Below are experts of layer 7 (counted from 0) of a mixture-of-experts language model. Rows are named router (the router's row for the expert), gate (a neuron's input weights, with its number), up (a neuron's input weights, with its number) and show model dimensions 0-255. Each number is 50 + 12 x the weight over its row's rms, rounded and kept within 0 to 99.
After each expert's rows: "mostly gets" lists some tokens that are sent to it at least half of the time. This comes from a sample of Wikipedia text that the model never trained on.

# expert 33
router:55 43 53 32 43 50 54 69 50 17 59 47 53 47 22 50 30 48 32 43 35 34 36 29 61 47 43 36 56 53 46 64 73 79 51 35 45 40 64 37 40 62 41 40 60 34 27 51 38 46 32 67 59 46 74 47 71 47 48 74 46 68 60 74 59 58 62 50 34 54 47 54 37 39 59 47 52 32 50 21 58 52 44 67 27 43 71 61 59 65 50 64 53 41 58 37 72 37 53 45 53 53 56 57 66 45 47 38 49 62 49 42 68 76 65 41 56 25 47 53 25 55 48 47 39 49 54 49 53 28 41 56 43 53 50 71 42 44 29 44 35 51 42 40 65 60 42 40 65 74 52 37 58 37 64 47 50 74 44 35 38 49 42 51 43 47 64 30 46 62 28 33 58 36 51 48 53 49 56 35 58 36 55 54 52 44 46 33 26 68 37 58 49 44 67 54 64 61 59 46 28 52 61 57 61 50 48 46 55 38 43 42 32 46 54 50 53 41 46 57 70 46 59 57 43 66 42 43 49 58 50 40 85 37 58 56 43 60 39 41 42 65 57 39 38 44 54 41 36 47 53 45 69 54 47 68
gate0:57 46 64 43 73 68 44 50 37 49 53 43 47 62 27 39 50 72 68 47 42 47 47 39 50 43 33 32 68 57 42 49 32 34 37 44 34 49 68 35 22 37 56 67 57 57 48 35 69 56 40 38 40 74 55 65 80 63 53 52 51 44 63 49 49 58 45 39 53 72 51 64 48 39 65 58 51 44 52 59 37 67 39 45 34 33 50 54 29 40 38 40 65 65 45 29 65 59 66 30 57 48 42 81 60 57 43 53 40 41 61 42 58 31 51 65 50 43 42 41 51 48 56 49 40 61 51 72 70 47 44 34 37 53 35 55 53 44 40 65 51 46 48 40 38 65 60 57 49 34 60 61 46 28 45 49 39 53 51 51 40 43 76 28 54 64 39 60 57 46 53 48 63 68 43 34 24 67 39 45 70 52 73 47 39 36 57 53 47 53 56 40 43 52 34 60 50 61 65 60 74 50 70 38 66 43 49 46 15 69 27 48 22 48 54 40 38 49 48 48 55 52 70 39 50 57 42 55 27 57 66 45 53 44 52 58 38 57 42 35 73 68 72 56 49 62 50 35 56 49 56 48 53 55 44 49
up0:56 34 81 43 38 20 39 46 38 55 43 61 37 44 71 52 61 42 30 39 31 51 48 39 48 65 59 54 55 68 44 52 55 50 54 52 57 58 57 52 79 61 25 60 40 38 64 61 70 46 44 46 68 43 43 51 63 56 52 28 53 62 61 41 64 69 54 45 54 59 56 48 42 57 50 49 62 76 48 46 27 36 71 53 24 48 64 47 51 51 36 36 49 40 46 32 56 57 38 41 24 72 49 43 55 46 63 65 46 55 58 54 49 69 49 42 47 65 47 58 54 57 39 70 38 48 53 28 73 49 71 77 62 63 57 56 63 49 46 50 58 33 52 62 56 53 52 28 81 61 58 53 30 75 53 60 40 32 47 44 76 58 64 43 52 32 65 62 32 39 41 40 35 74 51 56 70 51 51 50 61 44 59 42 57 53 47 47 59 55 47 51 59 54 72 57 50 54 60 46 52 57 41 43 37 63 81 41 56 53 54 48 47 40 54 39 50 60 47 57 63 49 31 63 52 37 55 52 47 46 46 57 44 55 35 71 53 54 34 25 36 52 25 50 62 62 64 55 38 44 62 43 21 47 42 64
mostly gets: "ara", "ić", "ka", "va", "ura", "ki"

# expert 37
router:51 61 38 48 65 36 35 52 54 52 47 18 32 53 47 46 36 54 47 39 63 56 67 53 65 49 49 56 45 52 35 65 55 25 55 53 51 59 26 40 52 66 55 42 38 40 40 46 56 48 43 73 24 46 39 55 30 47 38 54 54 41 60 44 40 35 63 31 58 81 49 48 49 66 44 77 73 56 50 48 76 36 63 36 21 75 69 66 77 55 56 48 54 38 55 70 52 59 51 37 54 47 49 49 45 76 54 44 62 41 51 40 33 64 41 45 39 59 56 43 77 44 42 39 51 51 53 47 42 32 50 59 58 57 46 40 48 53 35 57 66 45 26 60 63 56 70 29 36 53 48 55 57 62 70 48 35 66 31 52 58 62 35 58 54 43 52 69 40 57 57 59 40 40 38 59 51 68 49 44 48 29 41 58 41 52 60 62 63 49 42 68 60 66 56 38 48 60 76 53 70 70 39 33 37 75 45 67 55 66 45 51 36 53 29 47 57 60 50 58 64 25 71 65 41 46 60 41 36 47 52 29 58 47 62 71 43 49 50 56 62 41 54 54 67 45 59 42 59 51 61 40 53 50 60 48
gate0:37 44 65 58 59 47 71 70 23 76 71 56 42 71 59 47 15 43 44 50 39 39 31 42 37 49 27 39 62 57 56 53 41 58 51 50 45 59 47 49 54 36 66 73 42 43 53 34 52 56 31 27 51 29 57 58 60 63 53 70 55 42 34 61 52 58 48 43 40 44 67 38 33 35 70 47 47 53 46 39 28 53 42 40 51 43 51 61 44 58 61 49 60 62 62 36 40 58 53 61 46 64 50 48 54 43 60 46 30 55 68 46 49 38 29 65 74 43 38 57 70 66 50 39 50 54 56 59 66 64 36 64 47 48 68 27 46 52 48 68 61 56 39 38 62 52 71 58 64 46 31 48 12 59 46 54 39 41 44 55 44 59 71 49 49 42 40 53 41 47 46 58 43 58 06 67 45 44 46 62 46 37 57 61 59 46 63 59 61 51 63 58 18 56 52 55 39 53 46 72 59 47 56 65 66 65 72 44 42 42 53 56 65 48 34 44 42 54 50 51 44 43 63 36 50 34 52 69 30 81 57 53 53 51 63 49 44 62 43 49 40 53 57 57 53 63 32 48 66 54 40 47 60 42 32 45
up0:38 43 58 57 48 53 57 45 50 66 55 60 41 65 55 61 37 53 62 55 40 34 30 39 36 46 35 70 49 64 63 51 40 54 35 51 50 64 17 54 78 39 56 83 44 43 69 63 32 45 25 22 47 44 54 51 41 58 63 56 60 60 42 39 49 62 68 35 56 41 50 53 47 63 68 60 67 57 41 49 50 40 58 48 41 73 69 75 41 54 70 41 49 42 66 41 61 40 38 52 39 64 34 41 50 42 54 53 29 47 74 62 70 39 33 84 70 45 46 57 57 63 60 42 43 41 51 43 58 56 40 37 56 36 44 45 60 58 51 50 42 54 60 42 50 84 73 42 43 30 48 51 26 57 51 35 30 50 49 50 53 57 66 53 47 45 63 53 47 48 55 44 50 51 30 63 43 46 43 41 43 39 57 65 58 67 53 69 50 53 51 58 44 49 32 50 37 34 46 79 55 47 46 41 47 50 83 55 33 44 59 62 70 43 50 62 47 82 47 49 31 49 52 54 50 41 33 72 40 46 49 41 55 51 38 56 37 45 51 33 38 55 41 66 41 55 46 74 34 38 33 43 53 45 40 57
mostly gets: "),", "',", "\",", " and", ".,", " &"

# expert 4
router:51 37 65 63 64 44 49 41 44 43 57 67 36 51 37 60 42 47 54 56 48 67 43 70 57 40 36 56 47 40 50 60 51 39 64 57 52 55 46 37 26 46 49 48 62 41 28 51 50 57 35 45 40 42 35 42 44 42 59 58 65 58 32 40 24 39 53 40 53 63 40 63 66 49 50 33 67 41 46 44 51 25 41 29 43 34 47 59 46 46 66 58 56 69 64 55 59 49 29 55 62 33 56 65 51 61 48 58 60 63 56 39 62 34 73 46 49 60 55 42 26 68 24 22 41 36 66 47 56 64 37 71 48 59 49 69 42 38 55 38 32 39 47 69 53 59 57 57 45 51 36 55 36 68 52 45 22 47 38 63 46 53 67 46 28 47 52 52 34 48 35 54 35 37 77 67 42 40 55 54 38 50 45 65 62 28 46 47 33 66 82 65 54 43 35 43 38 61 53 48 59 40 53 47 49 55 49 51 73 59 46 50 57 52 49 73 63 45 51 64 66 34 53 39 53 33 61 41 36 61 52 37 46 39 32 43 32 45 66 78 75 50 58 70 21 37 50 40 35 37 33 51 50 40 51 54
gate0:58 43 54 29 70 55 48 39 29 48 43 48 41 62 51 32 60 42 25 61 43 47 53 80 59 43 28 30 55 52 61 40 54 45 43 66 40 42 54 52 54 41 56 58 81 77 51 61 34 47 56 27 59 71 50 53 42 53 74 40 69 42 32 59 57 41 35 34 60 70 49 34 55 58 51 38 38 55 40 33 35 51 50 52 45 47 49 46 40 69 47 60 56 57 66 31 39 56 59 50 34 63 77 69 55 59 63 46 67 43 66 26 43 46 45 53 55 52 39 66 53 55 21 49 56 61 43 50 43 57 41 57 41 54 44 36 30 39 33 46 46 48 75 42 38 60 70 60 60 45 33 55 35 50 51 60 46 43 47 58 50 70 58 42 51 42 65 45 48 37 35 34 51 44 50 42 48 48 55 65 66 41 48 47 44 29 38 63 60 49 54 49 47 68 52 48 39 52 42 54 70 38 65 55 54 46 60 63 48 45 23 59 76 59 51 39 31 55 43 34 48 79 67 45 48 69 26 54 45 43 61 67 54 47 38 47 44 76 42 57 59 40 48 66 36 48 50 69 77 64 33 46 35 69 49 61
up0:32 38 42 40 48 43 51 35 74 54 37 58 44 76 50 44 55 41 42 57 31 54 40 46 71 62 54 41 41 49 66 21 53 47 41 42 44 46 33 54 64 35 49 47 59 54 62 61 27 70 65 44 43 80 57 58 54 24 57 52 60 51 59 45 65 61 70 35 62 60 54 64 51 58 59 40 59 35 70 49 24 57 53 58 47 52 59 72 45 60 53 56 54 65 70 57 51 50 23 41 40 51 40 69 57 41 77 39 60 42 36 37 46 48 49 21 31 33 54 46 42 42 24 53 56 69 40 39 71 34 49 54 52 53 48 51 47 42 42 24 50 38 73 38 54 54 72 54 42 63 35 52 65 65 56 44 38 48 53 41 57 51 63 55 60 56 55 51 69 47 58 67 46 41 61 39 46 69 51 25 64 54 43 44 42 47 27 66 49 56 51 61 54 44 54 42 37 60 49 27 51 73 39 51 61 31 54 61 48 48 51 56 52 42 33 53 33 75 50 47 58 45 61 55 56 56 46 58 31 37 41 39 58 44 55 53 44 61 71 60 42 49 43 55 29 40 20 75 41 42 33 41 25 63 52 62
mostly gets: " December", " February", " August", " November", " June", " January"

# expert 45
router:63 49 43 66 84 17 54 60 35 58 37 26 58 52 59 50 55 35 65 55 50 60 38 51 69 30 59 61 59 41 58 37 42 46 51 37 60 50 49 72 45 52 46 72 24 51 61 56 47 30 56 52 41 50 52 69 50 43 47 61 76 39 39 37 47 44 53 38 41 36 46 54 77 61 28 40 68 49 71 51 64 55 31 41 37 53 45 66 52 33 63 53 44 37 64 47 44 57 55 36 70 47 57 30 45 58 43 39 48 24 45 32 45 44 54 63 70 43 45 61 68 45 58 26 43 44 49 58 65 29 55 32 37 43 67 54 38 58 37 67 65 41 53 60 52 72 53 44 34 51 37 41 55 68 46 48 42 36 67 47 37 30 52 31 36 73 51 57 44 72 37 38 45 35 40 56 45 48 54 67 43 40 55 68 50 63 65 44 56 70 53 44 54 51 61 40 42 46 52 74 38 37 59 26 44 75 63 64 48 50 58 43 35 51 44 57 25 53 56 53 55 44 60 54 37 52 60 54 62 56 61 44 75 48 63 30 46 55 47 58 67 59 52 23 61 58 33 47 60 52 48 62 58 44 53 45
gate0:49 68 66 50 64 52 59 38 48 74 40 45 56 52 66 36 58 47 61 50 49 50 45 53 48 51 44 56 49 51 45 31 66 59 46 47 59 51 49 81 40 33 45 58 45 67 62 54 43 69 55 66 44 48 64 53 56 71 45 50 53 44 54 43 59 34 48 50 00 48 64 35 44 55 58 43 44 66 42 20 36 55 54 26 32 46 41 60 55 33 48 39 61 54 46 62 41 38 58 60 74 44 62 45 62 72 48 63 27 48 36 57 51 47 44 61 53 49 21 46 48 47 53 49 58 27 51 57 45 58 61 37 38 46 41 52 45 64 47 60 44 53 36 63 47 51 57 60 64 55 36 56 43 64 52 54 30 39 40 66 46 35 58 63 64 67 46 59 31 42 61 52 61 44 39 29 67 39 53 44 46 65 47 35 60 50 47 58 43 68 42 47 40 60 48 45 55 14 53 49 67 40 53 35 38 44 38 39 18 67 40 41 43 73 19 49 35 44 57 50 75 40 61 52 63 55 53 50 31 35 69 38 50 50 42 53 48 41 53 65 75 77 41 60 58 69 53 57 45 38 51 57 40 32 46 72
up0:43 49 61 50 45 41 63 45 28 48 72 59 51 44 65 38 62 37 56 79 50 59 47 65 56 37 38 47 46 62 65 29 46 43 45 43 58 47 19 41 61 34 50 56 57 38 60 42 25 56 44 62 34 66 39 59 34 40 53 44 71 54 45 47 57 48 56 38 43 56 44 57 45 61 70 73 45 62 38 37 54 43 43 35 46 41 69 57 56 58 36 46 50 54 46 76 66 59 46 43 35 47 31 38 74 56 53 57 71 10 41 49 48 41 38 54 68 35 29 69 41 56 27 22 37 59 42 49 60 53 52 57 37 36 39 53 55 50 38 46 62 62 43 51 60 44 31 40 65 40 48 65 49 55 42 49 31 49 49 47 51 33 45 51 43 33 42 64 60 44 64 47 68 59 30 56 55 63 60 57 65 45 53 55 50 66 44 49 45 64 29 58 43 55 58 45 49 56 48 50 76 65 48 57 65 54 68 49 57 49 55 50 62 67 41 65 50 65 52 27 49 45 57 61 43 48 81 55 39 39 34 60 71 75 56 63 62 44 58 49 59 79 46 69 42 37 53 42 16 40 46 44 39 45 58 70
mostly gets: " st", " political", " Best", "-st", "Career", "See"

# expert 48
router:46 53 32 58 43 40 46 46 64 71 66 49 76 53 64 52 73 51 65 43 46 60 45 63 47 67 45 69 34 52 50 49 57 35 63 35 76 49 69 63 56 38 52 31 43 54 53 63 64 48 56 44 64 66 60 26 49 52 48 36 28 45 51 47 60 45 54 44 49 41 70 47 72 50 59 47 32 49 65 55 67 62 33 41 41 56 53 36 49 53 42 39 51 34 54 35 41 40 46 48 62 66 48 45 65 62 59 62 54 56 51 36 57 54 47 32 27 30 61 33 46 63 41 67 41 55 57 58 50 49 48 39 55 64 59 53 62 67 52 43 37 40 58 44 38 54 38 55 45 82 54 45 50 42 33 70 43 49 37 59 60 56 52 42 61 43 43 58 55 75 43 32 47 53 41 40 54 53 46 62 63 53 26 58 41 55 41 41 60 55 63 52 58 63 41 72 38 41 73 61 51 45 36 69 45 60 49 46 61 63 53 19 48 50 36 74 63 26 67 57 70 27 34 70 67 65 43 60 36 24 50 58 41 47 61 54 40 58 38 43 50 46 62 26 42 35 37 69 86 49 46 69 35 60 61 37
gate0:49 70 66 31 56 29 49 71 44 61 67 63 54 47 53 60 37 40 46 40 50 52 58 40 53 55 57 41 50 56 66 53 47 51 51 52 48 68 68 51 56 41 34 72 60 76 56 29 49 43 55 41 33 53 64 61 47 46 48 44 62 26 52 55 46 53 34 48 64 41 71 35 47 54 59 54 47 50 43 57 39 44 66 56 43 48 49 48 65 35 48 51 60 33 46 52 50 66 65 52 63 49 58 44 53 35 55 73 59 39 44 53 74 33 51 55 47 62 37 60 67 42 69 53 55 47 52 68 63 60 50 62 32 59 71 62 57 42 43 69 54 44 39 55 57 60 54 61 34 62 58 51 38 26 30 66 57 46 60 46 57 51 67 34 53 48 32 38 31 43 47 62 62 35 45 40 50 45 45 37 19 36 41 47 53 44 28 62 31 43 63 52 45 63 45 43 63 44 73 48 78 42 56 43 51 65 62 72 36 69 36 54 47 36 30 32 37 41 60 40 59 59 43 45 68 57 36 68 38 59 61 66 25 51 42 45 59 75 51 46 81 61 35 59 34 61 25 57 66 33 32 28 40 68 53 36
up0:33 32 41 55 41 50 36 26 42 58 30 52 35 55 53 57 49 44 43 58 44 54 46 64 52 47 15 36 47 57 65 46 48 46 54 56 41 51 50 57 54 36 40 46 53 39 50 31 25 35 41 48 46 53 59 68 36 40 44 45 35 45 55 53 52 39 47 48 49 42 52 45 54 50 60 55 49 33 54 50 39 45 09 75 44 27 33 53 32 54 41 47 39 63 29 54 51 54 47 48 58 70 32 55 64 59 44 51 55 49 26 44 37 69 59 33 53 49 55 59 45 52 41 34 51 46 45 46 44 58 29 49 33 51 25 30 47 62 50 70 64 67 49 50 57 66 54 60 50 60 51 71 47 70 47 44 16 27 62 62 57 54 53 31 53 48 70 54 67 41 50 30 48 77 73 67 48 65 62 37 71 46 38 65 42 62 56 30 58 44 50 52 43 39 59 39 46 54 34 38 58 50 47 43 67 62 71 61 56 43 57 59 58 51 66 71 43 70 45 49 46 47 56 61 40 41 52 43 18 29 52 47 78 62 39 58 38 43 32 44 42 52 45 42 34 48 52 56 48 68 35 55 38 28 52 76
mostly gets: " work", " appear", " debut", " games", " works", " events"

# expert 11
router:30 38 49 42 26 43 34 69 41 66 53 41 51 66 60 54 46 30 46 35 79 49 35 48 51 56 54 59 55 37 46 48 76 70 44 57 45 44 74 51 54 63 66 24 46 62 46 54 75 44 56 30 45 54 38 47 62 43 61 64 48 54 53 60 45 62 64 45 68 49 17 13 42 52 48 70 38 44 48 62 59 51 52 39 46 31 48 48 55 75 42 61 37 54 33 81 62 56 38 46 63 45 39 64 65 46 41 34 60 49 48 47 52 28 51 49 67 51 44 66 42 36 45 40 66 43 38 53 69 55 44 55 40 58 43 58 46 57 48 66 39 66 43 77 42 70 48 50 45 53 41 55 54 75 51 72 45 62 43 32 45 63 58 49 56 48 64 54 51 45 52 42 56 19 55 33 63 32 46 69 72 37 54 52 48 57 54 58 51 52 51 37 52 46 59 53 80 58 57 54 50 30 40 37 43 62 51 58 60 49 71 57 24 56 35 56 62 62 57 44 55 44 32 44 42 60 24 57 38 30 38 65 50 29 62 53 52 44 56 66 40 38 54 67 56 61 48 49 41 43 47 37 42 36 43 54
gate0:38 63 60 59 33 43 40 36 52 58 56 66 66 77 56 35 46 67 41 36 61 55 69 29 54 61 43 27 21 54 41 45 46 53 25 67 36 46 60 64 40 36 43 52 66 53 49 56 65 41 45 53 36 61 57 51 51 52 49 40 64 26 60 64 44 20 46 47 51 19 60 15 67 40 50 60 39 29 54 41 31 44 44 38 74 42 60 57 50 62 30 42 58 42 47 45 57 56 42 61 35 45 45 36 74 49 49 59 52 51 47 65 65 36 29 46 47 59 37 50 57 51 51 73 55 40 46 53 56 39 56 53 31 69 59 57 63 80 47 61 50 56 43 51 59 62 47 49 59 63 66 66 45 42 52 63 52 50 66 41 56 44 58 43 62 59 49 46 39 25 49 51 38 39 51 20 53 52 62 54 49 31 47 41 77 47 48 53 35 50 52 51 39 36 49 39 57 46 49 25 64 48 38 51 51 75 69 45 39 38 58 45 64 43 62 46 56 52 73 47 43 55 42 55 47 53 45 51 45 59 75 57 39 70 45 51 37 49 41 41 75 37 38 64 35 60 32 45 56 40 51 57 17 47 34 52
up0:16 35 69 59 48 45 47 25 52 54 38 54 33 58 58 41 60 46 53 34 37 56 66 59 77 43 47 33 38 43 48 65 58 60 56 81 43 35 48 41 25 54 50 38 48 50 45 46 61 30 61 26 52 41 52 45 38 26 60 10 68 28 57 52 66 50 57 65 52 39 27 37 33 69 53 55 58 51 46 55 51 49 44 50 51 47 67 55 67 41 38 47 51 64 61 51 64 54 28 45 41 42 42 47 60 48 52 57 53 49 41 50 51 58 50 52 50 49 47 61 71 42 57 55 41 29 72 30 41 46 41 54 31 72 66 50 67 61 50 61 53 44 36 44 71 54 46 51 50 70 38 58 24 54 34 56 38 50 56 63 54 43 64 75 59 43 46 58 48 33 42 72 46 43 67 35 52 62 49 34 56 50 36 52 71 65 42 40 26 49 44 67 48 44 51 36 40 40 70 42 54 57 39 40 33 62 63 51 38 51 55 56 60 70 54 56 50 71 42 37 59 35 51 61 55 64 45 70 29 63 49 55 55 67 70 63 33 50 59 33 51 51 54 59 32 58 59 41 45 54 30 47 32 40 35 56
mostly gets: " he", " it", " she", " they", " but", " has"

# expert 25
router:66 53 33 39 61 52 54 40 46 57 46 74 70 43 60 32 67 43 33 62 46 52 37 52 61 36 33 39 60 47 41 63 39 46 44 55 54 48 72 51 57 42 39 57 52 33 30 56 47 64 33 63 41 32 48 37 41 61 56 49 46 67 54 59 61 31 45 53 49 33 24 50 41 59 44 60 49 70 37 45 56 54 51 28 55 57 43 35 34 47 28 51 33 43 36 58 42 63 28 43 55 55 65 59 40 62 56 50 45 40 58 42 38 38 57 48 34 47 61 50 52 14 67 61 40 48 35 49 32 70 65 29 52 50 38 58 58 58 46 45 51 31 49 29 51 45 51 53 61 54 65 41 54 36 57 36 55 33 61 47 57 63 61 75 35 41 67 64 28 57 37 49 51 57 38 73 32 50 40 48 35 27 50 60 44 30 77 34 26 42 67 69 43 73 52 53 46 45 53 46 43 62 54 35 47 42 55 42 42 30 32 51 63 40 28 41 14 29 63 63 60 42 44 50 57 53 50 42 51 56 34 39 58 50 39 48 50 48 65 44 24 39 34 64 56 51 46 52 22 43 51 45 35 60 46 49
gate0:44 45 50 56 41 53 52 24 31 51 64 56 57 55 55 27 60 61 42 51 39 46 54 52 32 56 46 42 39 60 37 28 56 51 53 58 42 45 74 44 34 51 47 59 36 49 53 55 65 67 37 36 42 61 66 39 36 48 31 50 41 45 44 59 44 75 30 68 60 34 74 33 41 50 52 63 50 74 47 45 30 57 51 22 48 60 48 47 45 48 53 41 53 39 36 45 42 62 30 68 39 68 57 70 48 52 42 56 40 82 59 59 74 44 59 34 37 57 43 71 44 66 31 59 48 51 50 62 49 46 57 42 48 42 59 48 64 69 70 55 59 34 49 44 33 52 55 56 65 60 37 60 37 45 56 57 50 26 68 33 33 32 65 69 42 62 51 52 48 51 41 46 51 51 45 53 59 52 51 72 60 59 57 54 52 24 42 67 48 48 42 58 47 51 39 45 45 55 64 62 68 46 58 46 54 74 61 36 39 28 54 73 61 32 23 38 61 66 69 45 73 32 62 64 66 61 45 56 50 54 65 62 42 38 55 59 53 45 37 58 73 55 32 56 43 64 54 36 43 31 70 44 50 46 25 63
up0:35 55 55 56 53 40 54 20 57 39 61 50 34 52 86 60 34 50 31 44 39 54 54 62 58 54 73 60 44 50 56 44 50 51 60 54 53 60 28 41 58 54 51 44 60 51 58 49 39 52 45 46 45 58 38 61 49 47 35 49 55 39 62 78 52 61 51 65 53 53 33 64 30 68 59 41 35 75 31 53 59 43 41 55 34 68 44 50 48 43 41 37 54 63 52 38 49 67 55 36 35 52 51 51 39 65 33 71 52 43 64 44 60 50 56 44 59 65 45 53 29 58 30 50 41 16 65 65 62 44 51 40 42 56 48 57 59 42 44 56 44 63 42 59 50 59 71 30 61 46 41 66 56 49 29 56 61 55 65 48 99 46 59 50 60 49 59 67 62 39 66 69 56 61 34 56 66 39 25 36 54 49 62 72 47 51 50 63 66 42 32 44 29 48 47 40 49 56 52 46 45 50 32 49 43 50 54 41 45 53 54 45 35 55 55 54 55 66 55 29 73 44 37 37 61 61 40 33 42 75 71 56 43 41 66 42 52 75 51 43 60 60 57 52 32 50 46 29 38 44 59 31 41 35 69 42
mostly gets: " Sch", " Smith", " Wal", " Wil", " Hu", " Win"

# expert 22
router:40 33 62 40 38 30 48 55 54 54 41 45 38 44 31 67 49 62 41 56 58 57 46 49 33 37 55 61 39 48 52 37 54 37 38 59 41 57 60 34 59 46 44 51 86 41 35 51 63 44 55 46 68 53 42 66 51 29 59 31 45 41 48 50 41 43 32 65 52 50 52 19 52 66 60 55 50 53 50 67 63 74 51 39 62 37 33 60 43 72 59 30 64 54 32 62 61 31 41 56 44 41 42 55 67 58 45 59 41 44 60 32 41 50 51 48 40 39 41 39 49 50 56 76 54 62 53 69 36 66 54 50 30 44 56 41 60 51 56 57 32 47 62 44 60 51 40 52 62 56 49 58 45 59 19 59 35 34 49 63 43 62 19 54 50 44 42 47 55 31 49 58 43 36 31 39 56 30 53 52 71 40 56 27 57 50 25 69 62 47 37 54 36 52 46 41 57 57 34 25 51 46 33 39 61 52 64 69 44 59 36 72 84 40 27 54 57 56 51 70 61 37 34 53 42 30 49 65 80 56 54 62 59 25 52 54 44 59 45 55 56 51 62 44 59 69 47 49 65 59 51 36 47 57 58 64
gate0:40 67 90 32 65 43 59 60 50 69 48 55 52 62 52 56 48 35 30 46 43 57 38 38 67 55 58 60 43 55 44 45 51 50 52 61 40 47 79 55 56 58 53 81 39 44 35 64 62 56 64 63 54 56 36 54 60 49 54 32 52 50 61 53 55 44 32 43 45 54 54 47 37 59 50 35 14 62 66 44 46 80 59 25 72 46 42 53 73 62 48 57 63 49 53 61 35 48 60 52 65 49 43 65 69 26 38 61 50 52 54 53 64 54 37 42 28 45 36 63 71 57 45 48 49 69 39 69 47 51 58 64 55 43 61 35 31 69 54 82 55 66 39 52 63 49 52 47 57 48 35 65 36 59 29 49 72 39 46 43 53 43 42 49 63 42 43 57 68 46 55 32 62 62 52 38 41 62 54 60 47 36 43 44 40 41 69 38 42 33 60 46 08 50 48 57 59 62 50 41 57 54 66 49 68 48 42 48 45 57 58 44 63 38 40 41 42 64 49 55 50 34 57 57 59 54 52 65 48 46 36 44 24 52 33 49 38 47 26 66 57 50 36 45 45 75 47 66 68 46 42 32 50 51 46 66
up0:35 44 77 60 47 48 60 50 40 44 61 68 42 56 73 40 71 62 40 63 36 56 47 57 58 37 53 66 38 42 39 59 66 51 54 48 59 66 49 61 53 73 34 45 64 53 57 57 52 39 39 38 45 35 46 54 49 45 49 36 43 45 55 33 58 60 47 62 43 69 46 54 25 66 57 37 55 47 54 45 34 58 34 40 26 46 66 46 57 51 34 71 54 68 81 51 54 57 57 40 51 72 40 62 60 48 66 41 64 58 68 62 39 29 59 42 58 45 48 57 45 42 36 42 38 51 63 31 49 49 39 48 47 38 46 52 47 41 52 65 58 64 52 59 31 63 47 32 57 54 45 77 37 44 37 52 26 67 50 74 43 72 78 54 52 52 54 49 41 37 21 73 61 24 29 55 39 48 44 25 31 56 23 43 48 71 38 48 43 38 45 54 44 48 45 48 43 55 49 55 60 59 42 21 61 63 66 55 37 60 58 54 69 45 45 63 52 42 65 36 53 39 35 62 51 46 43 42 56 43 63 37 60 18 42 71 66 51 46 45 48 61 40 52 44 62 48 42 45 32 53 54 22 40 41 53
mostly gets: " mon", " oper", " not", "-t", " prot", "ret"

# expert 13
router:58 46 29 39 72 62 29 38 63 49 61 66 74 40 37 54 44 53 50 63 34 43 42 60 39 46 38 24 64 73 48 74 75 48 62 54 63 45 61 45 59 55 34 49 59 54 46 56 40 49 47 73 50 45 39 37 56 75 56 71 37 38 59 53 46 35 46 74 52 46 49 38 50 53 48 43 51 60 37 39 42 49 37 52 55 45 55 72 49 31 58 53 53 42 49 53 63 36 33 64 20 63 41 49 66 66 62 49 42 56 39 62 39 66 47 62 36 42 48 55 34 32 39 35 49 50 59 37 51 33 33 44 36 47 51 52 54 48 30 39 50 51 55 21 46 66 38 41 62 50 68 58 66 57 59 57 41 42 62 36 47 47 53 45 46 42 72 43 41 26 38 23 60 38 61 57 77 24 65 45 45 68 52 64 41 60 72 41 49 40 49 58 28 50 50 40 52 52 48 45 48 64 60 63 59 65 55 46 53 58 51 47 50 54 53 52 57 39 42 43 25 73 62 65 51 40 55 54 63 38 59 39 61 27 20 24 59 61 51 51 42 74 63 36 34 64 53 46 49 63 49 55 38 57 56 72
gate0:62 55 64 43 54 50 63 56 34 46 46 51 66 57 62 30 37 69 82 62 52 39 50 53 31 44 51 54 48 68 41 49 45 39 53 70 50 68 43 45 57 55 68 53 62 80 44 59 31 69 48 54 37 44 52 58 37 35 52 57 42 53 57 55 55 48 78 51 51 47 69 41 48 61 59 47 48 64 63 63 30 37 58 52 50 31 32 50 45 40 29 43 67 45 45 43 26 59 49 50 35 36 46 79 44 60 58 55 26 39 46 52 64 33 47 46 45 69 39 71 80 46 64 55 57 29 51 63 59 57 63 41 49 51 53 53 61 45 50 64 37 59 46 46 74 76 54 38 59 49 49 54 54 56 47 60 22 40 54 43 51 49 41 39 52 63 48 56 51 31 56 47 66 70 55 52 65 38 50 51 60 51 26 33 43 45 53 75 65 39 54 75 44 42 51 34 48 47 47 45 47 56 64 51 41 61 48 61 48 55 46 47 36 42 71 45 63 29 45 58 45 48 57 59 86 57 57 82 40 26 59 60 24 55 53 43 34 60 43 57 51 68 51 34 49 73 52 61 55 49 22 42 52 50 67 66
up0:31 49 43 53 48 56 43 14 64 44 54 45 30 59 62 44 39 40 45 61 32 43 63 40 77 42 36 56 40 52 48 32 58 62 33 46 60 44 48 63 67 34 63 47 42 78 61 36 40 33 38 47 61 61 59 63 57 54 50 38 65 58 48 54 44 41 62 68 56 66 61 55 39 45 25 44 39 51 39 55 52 44 40 62 34 47 53 66 68 65 44 66 64 44 57 35 55 49 48 58 42 51 36 26 50 50 65 44 63 27 52 73 49 34 46 54 73 50 47 69 52 34 54 50 47 52 76 49 41 60 39 57 53 45 42 55 48 49 48 66 55 39 34 36 40 56 43 45 49 62 46 53 25 33 60 48 64 43 54 46 63 43 54 44 48 41 48 37 41 45 58 28 37 52 55 62 79 76 52 49 31 58 44 50 36 62 41 67 47 23 47 53 43 72 54 49 63 53 42 35 51 60 52 56 44 34 78 47 60 70 45 38 76 43 47 61 70 68 42 34 61 57 78 57 39 55 61 64 58 56 56 25 45 56 58 57 56 63 54 37 66 43 40 53 41 21 51 64 37 50 62 46 38 21 43 57
mostly gets: " David", " William", " Michael", " James", " Robert", " Paul"